Weights of a small mixture-of-experts language model, trained from scratch on English Wikipedia.
Experts: 16 experts in each of 12 layers, 192 tanh GELU neurons an expert, 2 picks a token, a sigmoid router.
Below are experts of layer 6 (counted from 0) of a mixture-of-experts language model. Rows are named router (the router's row for the expert), up (a neuron's input weights, with its number), down (a neuron's output weights, with its number) and show model dimensions 0-255. Each number is 128 + 24 x the weight over its row's rms, rounded and kept within 0 to 255.
After each expert's rows: "mostly gets" lists some tokens that are sent to it at least half of the time; "comes before" lists some tokens at least twice as common just after its tokens as in all text. This comes from a sample of Wikipedia text that the model never trained on. Tokens count by the router's weight.

# expert 12
router [135 134 111 133 112 130 128 155 101 117 147 132 128 113 125 126 156  84 127  98 134 144 167 150 117 128 173 156 106 117 127 166 143 119 133 101 119 157 142  87 141  54 116 120 124 111 161 167 127 122 115 151 133 123 103 125 146 116 197 149 144 121 128  87 127 118 120 104 167 151 165 100 132 132 127 100 137 123 131 113 135 143 169 143 145 127 105 123 141 150 138  98 121 108 106 113 139 112 123 106 125 119 133  96 107 158 153 125 149 126 151 146 114  92 103 148 133  98  97 123 117 172 139 127 118 177  98 152 149 108 119 121 135 169 124 143 112 141  98 107 113 107  95 140 149 109 136 176 104 125 146 154 148 146  76 135 138 106 126 180  63 119 162 115  99  91  83 161 103 118 155  76 112 128 158 101 128 181 103 172 105 119 125 154 105 126 127 128 135 155 126 127 138 152 140 138  79 166 150 157 150 100 149 148 139 135 133 117 189 159 128 125  94  73 110  69 108 122 132 145 137 161 103 104 134 138 165 132 182 143 144 145 133 106 125 113 115 111  88 103 127 159 115 137 125 122  81 110 108  91 126 126 138 129  85 143]
up0 [142 124 160  83 103  86 126 138 158 135  99  60 104 140 170 117 123 117 150 131 143 121 110 132 142  95 123 130 119 140 122 157 203 129 124  94 161 139 118 141 147 147 144 112 153 170 140 165 141 136 147 100 143 121 117 104 113 141 137 141  99 157 150  98 123 109 111 139 132 155 111 139 142 145 168 167 136  85 135 169 126 108 155 142  87 149 133  85 103 129 124 151  67 147 124 119 118 133 133 119 125 140 112 150 127 133 113  70 161 152 169 136 108  64  99 108 155 124 101 133 168 182 115 133 126 125 101 130  96 128 139 142 166 149 139 118 107 147 149 126 142 154 115 125 127  99 156 175 140 141 118 177 139 154 158 110 117 140 139 154  98 135 113 133 133 147 173 138  56 104 102 101  89 145 138 162  91  99  89  96  75 139 104 129 123 132 132 126 137 133  89 133 146 142 143 131 125 117 111 124 150 162 132 142 125 137 157 132 168 165  73 126 111 117 155 157 125 145  63 119 121  90 131 127 109 111 143  99 152 115 155 114 156 107 134 137 125 128 134 134 109 155 111 125 131 101 140  98 136 167 119 152 120 101 148 124]
down0 [115 127 156 112  86 101 113 103 140 158 130 127 142 122 121 137 102 109 136 145 132 160 127 132 193  99 125 110 108 137  97 137 104 135 132 110 106 103  70 113 106 136 125 136 125 113 172 131  86 114 110 158 135 117 112  99 115 123 135 147  96 163  92 139 153 184 160 146 145 186  70 103 154 110 147 152 141 155 135 139 122 130 150 134 116 179 133 163 147 134 137 135 135 132 105 147  92  85 117 146 138 163 137 126 131 162 117  85 103 119 185 124  93 112 132  93 158 125 130 110 138 152 133 107 145 150 161 122  95 110 150 119 137 151 124 154 109 123 123 116 160 121 189 120 200 138 106 123 115 122 109 134 158 142 123 148 120 127 135 126 113 144 145 136  94 141 137 119  87 111 138 131 140 127 137 142  87 103 108 110 173 109 110 137 137 110 148  82 165 122 123 150 124  83 114 100 123 156 151 179 204 166 145  82 177 142 164  95 162 147 119 115 107 133 114 139 128 114 113 124 145 122 108 134 132 115 167 142 137 107 124 110 114 147 124 127 148 101 110 118 130 134  84 149 114 159  98 124 180 136  93 132  88 137 103 154]
mostly gets: " was", " is", " had", " also", " have", " been"
comes before: " the", " a", " be", " was", " an", " to"

# expert 3
router [128  93 139 150 120 117 144 102  62 133  98 122 143 132 135 122 143 105 135 128 119 137 137 131 136 124 121  96 143  98 144 129 123 124 115 113 119 165 103 145 103  99 120 142 100 125 172 126 141 173 123 152 129 105 138 151 137 103 107 135 173 116 122 164 151 106 127 117 148 121 119  94 161 158 144 163 116  94 101  96 105 166 112 170 140 102 118  75 135 140 143 125 159 138 128  99 132 164 112  94  88 143 130 125 104  98 125 142 133 106 103 140 139 145  81 162  98 109 115  73 121 146 136 109 119 159  96 148 117 130 137 132 125  89 124  88 170 165 136 142 133 136 145 121 120 110 117 176  92 155 163 125 105 157  77  92 139 116  84 158  89 144 131 136 100  92 140 164 115 100 118  41 107 130 123 109 109 145 155 119 119 181 140 116 109 131 117 131 106 169 147 119 142 158 181 161 135 141 117 115 141  95 147 120 110 142 144 131 154 170 168 110 135 126  99 122 136 138 116  98 129 158 106 103 104 129 172 148 123 131 169 148 120 143 137 126 114  80 132  83 102 161 159 120 128 130 154 164  97 135 115 100 158 147 177 130]
up0 [136 126 161 103 134 151 134 101 126 137 143 131 139  76 150 131 139  99 143 129 166 150 133 119 130 168 113 159 160 130 153 125 161 164 143 118 137 146  96 164 144 156 142 126 134  94 107 149 105 140 145 148 144 135  75 163 156 162 109 136  86  99 124 138 156 135 126 129 139 142 150 113 109 134 125 135 121 184  87 104 160  97 108 141 109 119 122 121 113 125 158 112 123 120  72  68 131 133 143 141  93 146 118 152 163 171 121 147  84 119 107  94 106 126  93 123 145 129 140 119 137 161  89 166 155 154  67 156 129  72  97  92 146 138 123 128 104 185 135 112 156 151 143  90 130 118 137 117 121 151 141 127 133 152 117  75  94 125 133 110 183 140 140 139 140 147 104 119 118 114 118 168 111 132 125 146 124 124  95  90 133 142 107  99 119  56 116  97 108 122  83 124 103 171 138 124 149 134 137 189 146 137 152 151 129  79 144 149  96 147 124 129 111 155 128 131 116 148 146  83 142 107 110 147 137  98 132 121 157 114 128 127 125 137 108 125 136 149 139 136 138 123 150  92 162 135  65 121 125 118 124 165 137 124  76 108]
down0 [114  92 117 125  86  94 124 135 142 105 140 167 141 145 149 140 127  96 100 113 154 101 125 138 131 110 107 150 152 179 140 117 110 110 113  98 176 139 113 165 142 141 140  84  87 160 128 149 128 131 136 145 116 131 124 179  68 132 124  67 132 153  90 193 142 127 139 118 113  91  93 118 122 141 138 142  96 151 135 123  79  99 160 135 122 136 127 102 139 125 124 108 136 118 135 103 135 136 123 106  85 153 201 102 179 157 148 106 138 157 168 133 133 104 127 108 147 129  96 139 157  80  96 122 150 134  93 115  88 116  92 116 133 138  72 110 126 133 122 116 126 115 115 133 102 153  97 161 137 116 140 130 119 122 121 124 130 122 122 169 159 160  90 131 111 140 102  86 122  76 126 135 121 137 145 131 109 118 167 108 124 143 136 102 151 169 121 136 124  92 104 137 187 136  87 101 158  85  98 146 137 134 100 155 123 115 153 116 153 117 144 122 114 135 131 100 131 120 124 157  96 110  83 110 150 133 101 147 110 120 137  99 108 112 100 147 146 153 130 155 110  97 152  94 149 163 104 106 112  86 140 118 158 162 149 133]
mostly gets: ")", "\n\n", "\"", "]", " but", "—"
comes before: "\n\n", "=", "-", "\n", " The", "|"

# expert 8
router [154 141  76 155 112 127 129 150 127 130 138 154 131 167 171 139 148 100 150 130  92 122 125 125 139 160 101 141 110 104 145 107 128 151 115 167  84 145 134 104 132 117 129 124 143 105 151  81 148 133  86 110 137 156 132 124  73  92  89 161 107 127 114 150 128 144 120 111 136 155 131 109 134 122 128 151 148 117 124  93 100 119 134 149 149 163 117  97  96 110 115  82 140 136 106  98 126 143 121 113  99 130  83 147 122 147 166 168 103 160 121 137 120 142 113 178  76 134 114 154 123 155 151 152 100 179 142 156 119 108 123 112 158 124 140 106 137 166 125 181 118  79  69 157 120 157 193 134  99 129 135 137 154 119 133 131 137 151 119 101 113 135 131 139 105  88 125 175 169 145 103  79 207 125  98 110 135 127 133 102  74 132 181 121 167 105 146 132 120 103 118 125 153 109 128 153 158  99 134  98 117 141 142 134 123 145 125 149 161 142 158 141 137 115 140 123 126 144 113 133 113 124 144 112 134 151 110 124 116 168 100 139 103 154  76 117 112  80 104 123 122 134 152 157 119 148 124 141 130 118 122 153  80 113 133  89]
up0 [117 144 193 159 104 156 123 175 152 132 103 121 120 124 123 125 159 155 111 119 142 116 185 118 108 162 100  65 134 114 130  90 125 141 150 127  83 125 130 117  86 179  96 131 155 110 148  92 103 132 129 147 147 150 133 132  97 119 117 148 103 109 116 116 110 158 105 158 114 136 115 163 104  98 155 150 165 131  89 121 118 136 132 139 181 135 109 146 118 100 106 130 107 156 123 149 148 107 143 127  84 140  94  83 146  92 137 153 147  96 129 128 149 130 134 148 137 142  71 139 126 206 163 113 134 128 122 182 128 113 143 137 124 169 202  89 109 149 108 126 144 151 141 100 141 118 140 101 121 114 147 156 146 163 115 165 125 124 121 109 110 161 173 126 140 104  98 151  91 157 146 156  99 127  91 125 100 132  99 173 133 147 164 130 128 112 115 127 150 146 138 101 135 142 148 141 150 130 111 126  82 173 131 112 105 132 100 129  99  86 176 117 137  96 125 143 128 114 187  99 128 120 121 129 160 127 110 105 110 135 137 109 132 134 110 138 115 140 147  91 151 124 103 126 109 110 102  88 135 123 110 111 113 136 115 138]
down0 [120 122 145 122  88 122 101 106 122 158 125 150 154 129 156 153 143 176 118 133 157 179 175  95 145 135 107 150 148 101  68  90 127 103  94 121  81 137 146 122 109 126 159 147 138 137 127 139 156 124  89 156  98 149 113 103 185 109 118 113 172 120  82 132 134 117 143 129 135 137 112  67  79 109  96 147 121 124 130  98 138 151 122 146 166 160 136 150 137  82 155 160 131 102 118 142 176 118 123  94 183  88 145 104 138 148 115 129 133 169  86 134 110 147 105 111 101 131 153 113 165 115 120 134 125 140 142 163 136 153 129 141 135  93  90  90 140 187 119 139 126  93 166 102 176 129  91 135 116 135 148 132 120 125 145 131 112 101 132 139 128 142 116 146  86 123 130 143 102 164 118 136 124 142 147 129 127 130 132 159 129  94 125 118 115 124 111 137 130  70 144 158 117 127 119  98 121 128 130 151 100 158  95  99 164 138 191 142 138 146 114 121 131 132 156 102 169 130 143 167 132 120 100 168  87 131 115 172 143 136 124 119  94 115 154 161 134 118 124 145 121 105 123 164 123  91 135 121 104 160  73 136 131 160 135 131]
mostly gets: " between", " against", " through", " during", " early", " around"
comes before: " the", " a", " his", " time", " United", " their"

# expert 15
router [128 102 172 151 128  79 138 138  85 131 126 108 191 122  86 113 142  93 189 124 112 136 107 106 150 153 151 147 149  98 134 150 132 151 113  99 124 137 109 100 144 106 108 154 166 133 124 107 124 126 111 106 178 145 112 111 119 112 127 137 142 136 134 155 174 120 109 192 108 117 106 150 162 122 140 147  83 140 175 106 125 127 126 151 119 130  91 104 101 136 137 124 156 105 133 138 136 124 118 108 141 139 133  80  84 109 133 126 173 126 118 161 105 123 113 152 131 102 104 112  97 156 122  88 125 130 123 116  95 127 114 173 135 132 110 120 118 146  93 132 119  86 105 162 122 102 116 153 102 127 144 152 130 155 120 132  98 101  76 129 129 152 120 124 142 141 154 114 117  87 112 105 190 104 132 114 122 110 157 168 125 150 148 128 125 133 134 105 157 157 111 188 181 144 143 156  80 106 147 140 105 141 122 119 105 137 149 158 137 132 110 169 183  98 103 137 132 152 147  98 171 147  91 121 104 144 134 156 173 166 106 127  91 120 117 132  99 156 118 130 105 138 131 186 122 165 147 142 155 126 108 172 121 120 135 123]
up0 [125  98 119 138 117 106 148 160 103 131 132 120 139 130 140 142 138 165 157 125  92  93 160 110  98 153 136 148 142 135  94 113 134 151 126 142 162 140 109 154  94 109 138 136 136 122 115 174 112 112 123 117 148 158 126 113 119 120  93 127 126 137 110 170 145 104 100 118 148 134 130 116 115 154  67 146  98 173 121 108 122  91 106 143 160 144 110 107 113 119 123 160 114 139 132 128 189  97  82 121 188 136 133 121 127  79 129 116 166 153 145 142 105 132 105 142  95 159  88 149 120 158 162 144 133 148 159  91 152 110 142 150 148 162 146  57 140 131 157 106 104 124 119 138 132  98 129 133 114 152 153 153 143 142 128  91 158 141 136 173 117 113 117 121 128 135 156 166 119 133  97 137 122 102 108 145 102 119 119  67 105 128 100 132  92 156 145 135 176 103 122 136 136 127 127  71 132 130 100 136 122  46 113 152 172 121 155 107 117  96 161 137 170 125 132 121 135 127 140 126 133 111 133 136 112 150  88 136 141  86 176 101 131 112 133 100 152 111 120 149 158  75 117 145 125 170 128 110 200 150 143 129 139 106 120 142]
down0 [158 124 126 139 166 131 123  72  96 121 124 149 105 108 146 151 123  80 164 136 125 128 162 135  85 116 153 144 104 167 116 156 110 108 151 128 148 156 117  95 120 110 136 132 130 100  88 135 114 110 101 107 124 165 131 123 124  97 124 133 121 126 123 154 160 126 113  93  98 161  88 152 109 137 149 123 133 154 111 199 103 113 137 118 136 100 116 124 125 134 157 183 105  99  96 126 158  88 142 129 116 114 111 144 113 134 119 121 151 108 129 117 161 128 116 103  99 125 133 111 133 125 112 118  99 128 126 188 142 165 170 117 129 162 115 128 129 186 140 124 130 159 120 176 120 142 139 133 107 134 132 105 124 150 156 118 137 121 115 154 131 126 144 118 126 183 141 138  86 142 112 130 142 137 114 130 137 119 105  93 131  94 132  82 111 141 158 118 125 114  97 133  86 142 136  86 129 113 147 104 142 177 134 102 142 138 125  71 150 192 116 142 121 117 134  75 148 138 208 124 140  91 136 117 148 114 123 118 125 159 135  97 110 131  46 114 132 125  80 174 156 138 118 108 135 153  86 127 110 150 153 147 175 123 165 138]
mostly gets: " life", " people", " them", " work", " years", " members"
comes before: " of", ".", ",", " and", " in", "s"

# expert 9
router [ 83  74 151 149 116 114 166 126 161 165 132 113 134 127 150 137 123 116 144 129 142 146 124 117 125 140 123 101 103 106 125 145 121 126  89 168 158 122 103 132 139 118 144 139 128 108 174 113 177 120  91  96 138  80 133 127 129 141 152 151 126 141 152 115 112  95 101 149 130 141 140 168 108 127 136 136 154 179 133 180 115 174 127 132 123 124 125 114 107  94 119 135 150 131 138 135 174  95 137 134  98 101 114 140 122 131 115 127 135 114 141 134  78 126 139 108 115 168 143 113 155 117 162  98 136 141 138 118 114 129 111 105 145 153 148 112 134 110 100 146 140 123 149 111 130  74 137 145 103 139 122 105 180 113 138 127 138 128 109 120 113 122  92 176 120  76 121 143 151 143 141 111 159 112  59  95 112 117 147 159 130 150 120 165 142 105 117 133 153 115 100 128 131 130 181 142 142  96 140 105 152 133 137  54 100 118 135 152 178 168 115 165 136 144 175  97 124 182 124 110 124 128 116 121 125 118  86 173 138 123 124 145 140 172 103 129  76 142 140 140  88 188 166 131 139 144 128  75 104 146  91 130 133 122 112 184]
up0 [119 105 128 139  90  94 115 121 133  96 157 123 138 173 164 126 161 152 171 130 172 141  96 119 152 123 115 163 163 151 138 140 116 100 127 146 126 135 121 105 116 138 150 128 148  85 143 160 152 106 128 122 168 143 103 112 135 145 115 146  80 122 129 114 142 139 138 101 118 149 121 134 131  94 188 127 137 133 185 139 128  84 109 137 147 142 134 137 161 162 152 138 111  67 114 143 148 134 109 140 111 172 135 161 138 121 139 121 148 152 113 114 137 135 129 151 100 137 104 131 103 130 171 143 129  89 171 132 109 134 150 130 150 157 185 147 160 167 107 127 137  72 143 110  79 172 126 112 128 128 117 178 149 123 116  85 158  79 154 181 145 128 107 155 143 101 140 133 137 107 113 116 105 129  78 132  89 123 110 147 149 131 113 143  99 138 141  89 126 142 160 110 124 180 145 107 146 123 146 128 112 141 117 115 127 140 159  98 120  94  88 141 109 157 121 154 193 118 151 127 128 150 149 161 146  97  96 124 149 128  65 139 144 115 127 153 130 147 148  76 107 126 150 111 137 133  95  82 152 119 105 118 100 135 116 116]
down0 [132 148 135 140  97 122 103 153 116 108 123  70 148 134 149 148 120 152 171 147 181  67 175 131  75  96 105 108 130 175 113 145 141 132  99 164 102 115 133 127 144  92 152  93 129 137 127 165 117  77 123 111 139 146 105 114 125 123  84 142 146 136 148 152  98 110 126 128 123 172  81 113 146 129 112 152 134 151  95 141 129 155 146 121 132 103 160  98 124 162 142 109  67 133 114 131 139  87 178 123 119 105 157  96  74  99  96  99 130 116 152 108 175  87 116 120  96 121  87 103 157 106 162 129 156 116 124 148 117 125 147 106 140 143 125 142 197 133 132 122 150 147 160  92 122 142 106 182 102 143 176 133 151 135 130 100 134 149 121 138 119 127 139 170 120 132 160 119 132 150 140 145 101 116 148 159 155 143 100 128 155 137 119 128 154 169 142 116 117  92 127 139 126 120 148 139 170 165 138 117 129 137  87 114 114 121 155 125 128 122 122 161 118 132 136 154 108 131 122 145 163  95 151 151 129 148  87 138 136  75 159 151  91 129 109 138 149 106 123 136 137 130 107 138 106 187 114 132 106 161 141 121 156 139 149 119]
mostly gets: " m", " ft", " km", " j", " w", "000"
comes before: " |", "%", ".", "0", "2", "5"

# expert 5
router [126  84 151 106 105 117 173 154 138 119 130 100 182  74 116 123 178 116 146 104 107 127 157 143 127 148 124 191 120 114 134  87 137 123  92  85  86 153 161 101 103  63 150 123 133 134 130 115 168 156 115  93 114 127  91 151  76 155 120 132 158 150 153 133 144  89  94 101 167 152 138 112 156  80 119 158 132 126 137 136 137 146 155 153 102 135 110 115 162 139 148 114 129 125 147 131  73 172 130  87 123 146 137 119 141 118 140 133 134 102 127 162 146 137 144 127 117 114 157 159 106 175 118  57 134 119 115 116 120 148 124 143 108 108 109 149 162 108 130 162 124  85 141 132 101 146 117 135 124 156 112 121 133 101 140  98 117 154 150 136  82 152 116 114 118 121 126 126 107  96 122 134 147 112 130 115 142 108 166 116 143 155 127  88 110 135 125 136  83 139 119 162 156 139 159 146 121 150 131 154 121 130 155 152 128 142 127 128 153 136 125 167 171  83  74 167 142 182 131  87 154 168 154 145 136 129 103 123 126  99 115 140 128 147 115 128  95  99 120 127 110 166 118 154 125 143 136 152 124  82 125 154 137  92 120 122]
up0 [157  98  98 130 139  95 111 109 136 128 146 153 166 137 115 141 161 130 168 123 137 154 141 126 118 142  91 156  98 153 173 100  97 130 149 118 120 103 104 170 153 106 102 149 119 157 132 179  85  89 128 125 126 134 102 142 160 113 169 111 116 121 157 103 106 144 113 125 162 156 102 108 137  93 130 123 136 144 127 117 167 117 134 138 101  81  98 129 123 165  99 146 130 129  80 131 147 129 115 128 131  95 121 194 161 120 122 161 101 115 137  89 132 135 122 122 177 125 135 177 158 128 146  98 131 119  99 132 138 138 136 114 124  87 108 128  80 134 123 124 149 135 121 143 133 107 122 118 147 121  89 157 133 118 107  82 136  53 122 101 140 112 146 190  86 142 100 131 137 150 106 138 120 151 123 103  90 109 141 170 103 116 115  93 132 111 108 131 142 148 119 149 103 159 133  97 102 141 138 128 121 129 149 112 136 126 117  93 138 140 111 118 167 105 131 117 154 137 194 114 118  80 171 135 138 143 151 112 144 142 134  97 150 141 105 156 114 102 163 164 175 148  89 131 159 157 133 127  99 128 143  55 143 100 140 138]
down0 [ 91 151 161 156 114 107 111  75  96 132 148 160 168 157 127 137 121 203 121 111 146 139 104 140 121 130 108 182  88 167 123 102  99  98 132 154  77 114 134  87 134 126 117 139 121 144 148 177  99  78 166 102 134 154 106 105  99 147 128  70 135 146 180 129 135 118 146 136 115 155 157 120 157 117 115 132 169 166 117 110 157 135 162 101 183 140 134 140 163 158 139 149 121 111 146 110 166 161  97 107 142 129 113 108 135 107 145 119  94 135 116 136 146 119 137 129 117 136 136 117 139 121 153 126 134 111 121  78 157 127 136 138 104 108 130 130 137 106 198 109 142 151 148 146 161  99 104 116 122 132 160  67  80 154 165 131 114 160 127 127 151 123 100 156  91 120 152 118 146 131 127 150 132 146 162 133 125 135 163 103 135 101 100 138 136 103  87 108  79 132 157 110 120 147  94 126 121 138 133 129 148  93 149 121 116 159 116 156 141  97 170 130  78 131 140 133 155 148  99 138 143 125  90 157 129 133 128 104 134 141 109 145 161 120 125 147 155  99 114  94 169 114 132 137 119 114 139 156  89 125 108 104 118 119 150 122]
mostly gets: " House", " Line", " Team", " District", " government", "finals"
comes before: " of", "s", ":", ")", " was", "'"

# expert 13
router [ 94 110 130 111  97 102 120 116 142 114 125 141 135  99 112 159 127  78 124 149 137 140 139  94 129 157 114 141 148 138 178 163 140  96 123 117 150 145 151 126 165 125 108 137 143 127 139  76 154 147 111 163 106 115 146 145 159 153 113 142 137 102  78 135 126 118 118 121 162 121 140 150 106 113 172 106 150 130 146 178  99 126 148 135 121  90 124 109 161 115 158 111 129 126 142 110 128  95 144  82 127 121 123 122  73 122  99 108 119 120 148 132  56 174 129 137 117 127 123 151 123 138 131 133 136 147  98 121 112 133 139 157 142 148 127 118 185 136 125 126 119  98 101 157 169 101 143 169 101 139 153 128 138 129 124  96  94 129  68 136 125 161 128 178 156 150 114 152 156  97 144 126 155 120  75 106 115 125  83 126 137 127 107  96 155 114 156 141 122 102 130 129 168 124 131 115 149 144 121 127 116 161 128  78 144 201  58 108 134 134 125 108 147 125 102 113 118 115 126 117 139 164 164 129 119 160 158 159 121 142  96 114 153 154 112 127 108 129 101  75 111 158  99 169  87 116  85 134 100 138 157 163 159 135 149 148]
up0 [ 83 104 119 141 153 101  57 158 109 153 119  81 133 106 153 135 147 135 120 123 185 114 144 142  94 166 170 113 126 140 149  85  92 152 160  76 132 133 153 135 128 169 128 112  95 125  88 119 115 125 124 149 143 129  99  93 115 106 107 124 141 108 138 154 150 119 147 115 120 118 163  98 138 146 124 122 103 100 125 114 124 126 150 108 124 170 103 159 183 169 169 170 120 105 133 137 164 145  80  73 144 122 107 144  88  81 133 140  78 146 133 149 134 103 147 117 144 105 135 145 146 125 142 171 139 159 109 135 143 139 103 132 127 133 162 105 142 144  89  98 132 178 100 121 158 144 167 144 112 176 148 166 103 128 139 121 116 118 136 131 143 148 147 144 162 146 123 104 132  86 131 119 161 137 142 123  76  84 105 132 172 125  87 138 119 105 152 135 107 111 162 113 163 119  93 139 118 114 160 119 156 156 162 137 142 138 158 126 125 126 133 115 187 113 142 122 118 107 142 111 101 114 118 111  89 149 142 128 155 130 134 152 123 133 111 147 130 114 121 147 124 149  99 120 134  69 122 131  74 119 103 140 107 128 115 134]
down0 [123 116 112 172 146 135  96 138 102  96 132 139 139 132 180 150 172 163 141 153 144 107 138 155 132 156 120 128 132 101 131 115 156 104  73 124  97  84 127 151 125 111 174 129 140  65 115 158 120 113 127 122  80 144 107 143 144 106 107 121 120 123 170 160 124 123 104  87 125 105 151 126 109 103 132 143 105 130  80 104 126 169 135 146 180 148 129 126 151 125 136 112 134 112 131 131 107 180 161  81 119 136 174 114 118 126 123 147 122 135 129  91 102  94 147 116 110 150 124 122  85 121 136 167 165 122 145 123 159 159 110 126 114 145 142  83 121 128 149 124 135 150 156 163  70 150 131 159 123 101  99 158  91 112 119  96 160 101 143 114  93 100 143 117 107 134 150  86 138 150 155 135 137 143 147 146  86  94 111 150 185 155 111 118 120 118  94 138 131 124 145 140 116  89 154 123 153 106 121 155 147 121 122  91 130 127 153 126 159 102  98 132 134 162 135 173 147 123 124 115 113 118 169  97  79 134 112 174 169 154 131 139 129 111  87 140 104 112  74  82 101 108 115 137 139 158 154 113 122 117 123 144 140 153 131  99]
mostly gets: "(", " re", " (", " MPC", " co", "′"
comes before: "|", "\n", " 0", ";", "  ", "–"

# expert 1
router [102  94 144 115 127 105 167 148 114 165 115 139 147 118 140 101 149  97 143 125 133 128 131 132 120 153 144 134 123 146 110 108 164 143 129  78 141 167 145 119 131  95 106 165 112 110  86  98 159 133 115 129 123 138  89 164 129 161 140 129 144 130 118 125 172 112  92  94 115 139 133 125 132  93 140  97 117 100 191 149 130 141 167 167 168 121 112 117 138  96 126 113 103 137 108 173 126 154 134  84  94 122 159 147  93 122 149 130 123 156 121 154 135 143 106 119 123 109 136 118  90 131 169  93  73 149 135 149 127 105 140 166 128 155 143  97 131 154 111 161 111 126 109 140 144  90 125 145 116 154 123 156 121 191  54  97 104 123 115  93 107 156 115 133 132 134  95 160 113 121 186 132 139 182  88 134 110 139 167 141 124 159 100 101 165 143 129 133 132 113 112 140 163 129 115 123 136  92 121 136 143 125 134 147  68 127 119 147 148 131 122 105 133 113 147 106 116 133 148 129 151 153 113 115 166 124 120 156 130 126 127 130 107 182 139  70 130  94 117 132 124 127  61 166 139 147  95 130 113 105 125 148 193 142 125 110]
up0 [150 147 145 160 120 147 154 157 158 117 148 135 100 144 168 134 125 135 161 135  95 109 158 115 125  91 105 123 119 138 123 128 116 120 158 131 129 103 142 128 127  97 124 116 133 120 131 155 116 152  85 121 152 128 112 130 159  70 133 127 142 202 165 125 143 149 119 135 122 136 143 102 113  94 122 102 100  75 157 125 127 139 152 189 152 140 131 121 147  90 167 138 179 120 162 126 153  94 121 139 133 126 138 137 121 146  94 130 130 143 115 113 157 153  96 145 157 133 108  97  84  75 147 120 116 109  98  90  93 140 100 136  98 157 156 161 104 136  75 104  97 104 127  83 137 130 141  74 142 111  92 137 138 184 151  83 147 119 108 118 107 152 159 121 147 103 160 160 147 137 138 159 144 148 124 122 126 118 128 148 104 150 113 105 110 111 113 141 121 154 121  95 148 122 174  97 108 160 131 189 119 139 128 153  88 119 121  91 182 144 121 101 142 163 139 125 126 149 170 154 120 135 168 149 162  96 154  75 131 133 124 124 151 153 129 109 129 109 154 129 128 106 155 101 144 131  95 109 119 136 131 140  83 162 121 110]
down0 [ 82 177 101 150 144 166 143 108 141 138 146 136  80 132 112 134 135 164 152 207 117 160 115 166 145  80 111 106  85 172 134  87 160  95 121 112 101 145 141 111 110 146 104  88 123 131 121 168 142  94 134 129 123 111  85 140 159 169 160 118 154 101 131 132 150 126 174 154 111 126 116 141  97 122 120 110  95 139 152 120 140 104 145 130 133 138 118 145 146 134 155 119 139  92 128 133 127  99 113 129  64 138 121 120  92 130  95 140 163 149 106 132 125 146 157 176 173 109 127  85 108 113 168 150 110 111 156 105 153 153 132 112 129  87 113 112 129 130 130 146 149 142 131 128 115 103 121 114 140 126  95 157 165 148 111 122 162 113 113 125 144 117 120 127  86 134 118  83 126 144 126 126 156  85 124 142 114 183 114 148 148 161  88 149 149 120 167 116 112 102 160 161 125 113  95  79 139 153 105 125 130 125 109 124 112 129 124 116 107 152 138 123 118 125  91 137 120 132 159 139 144 145 113 140 109 124 119  85 106 163 125  99 158  76 118 129 125  77 145 173 149 173 118 124  95 158 136 127  95 122 104 161 163 156 136 148]
mostly gets: " July", " March", " May", " January", " 2024", " December"
comes before: " |", "–", ",", ")", " by", " to"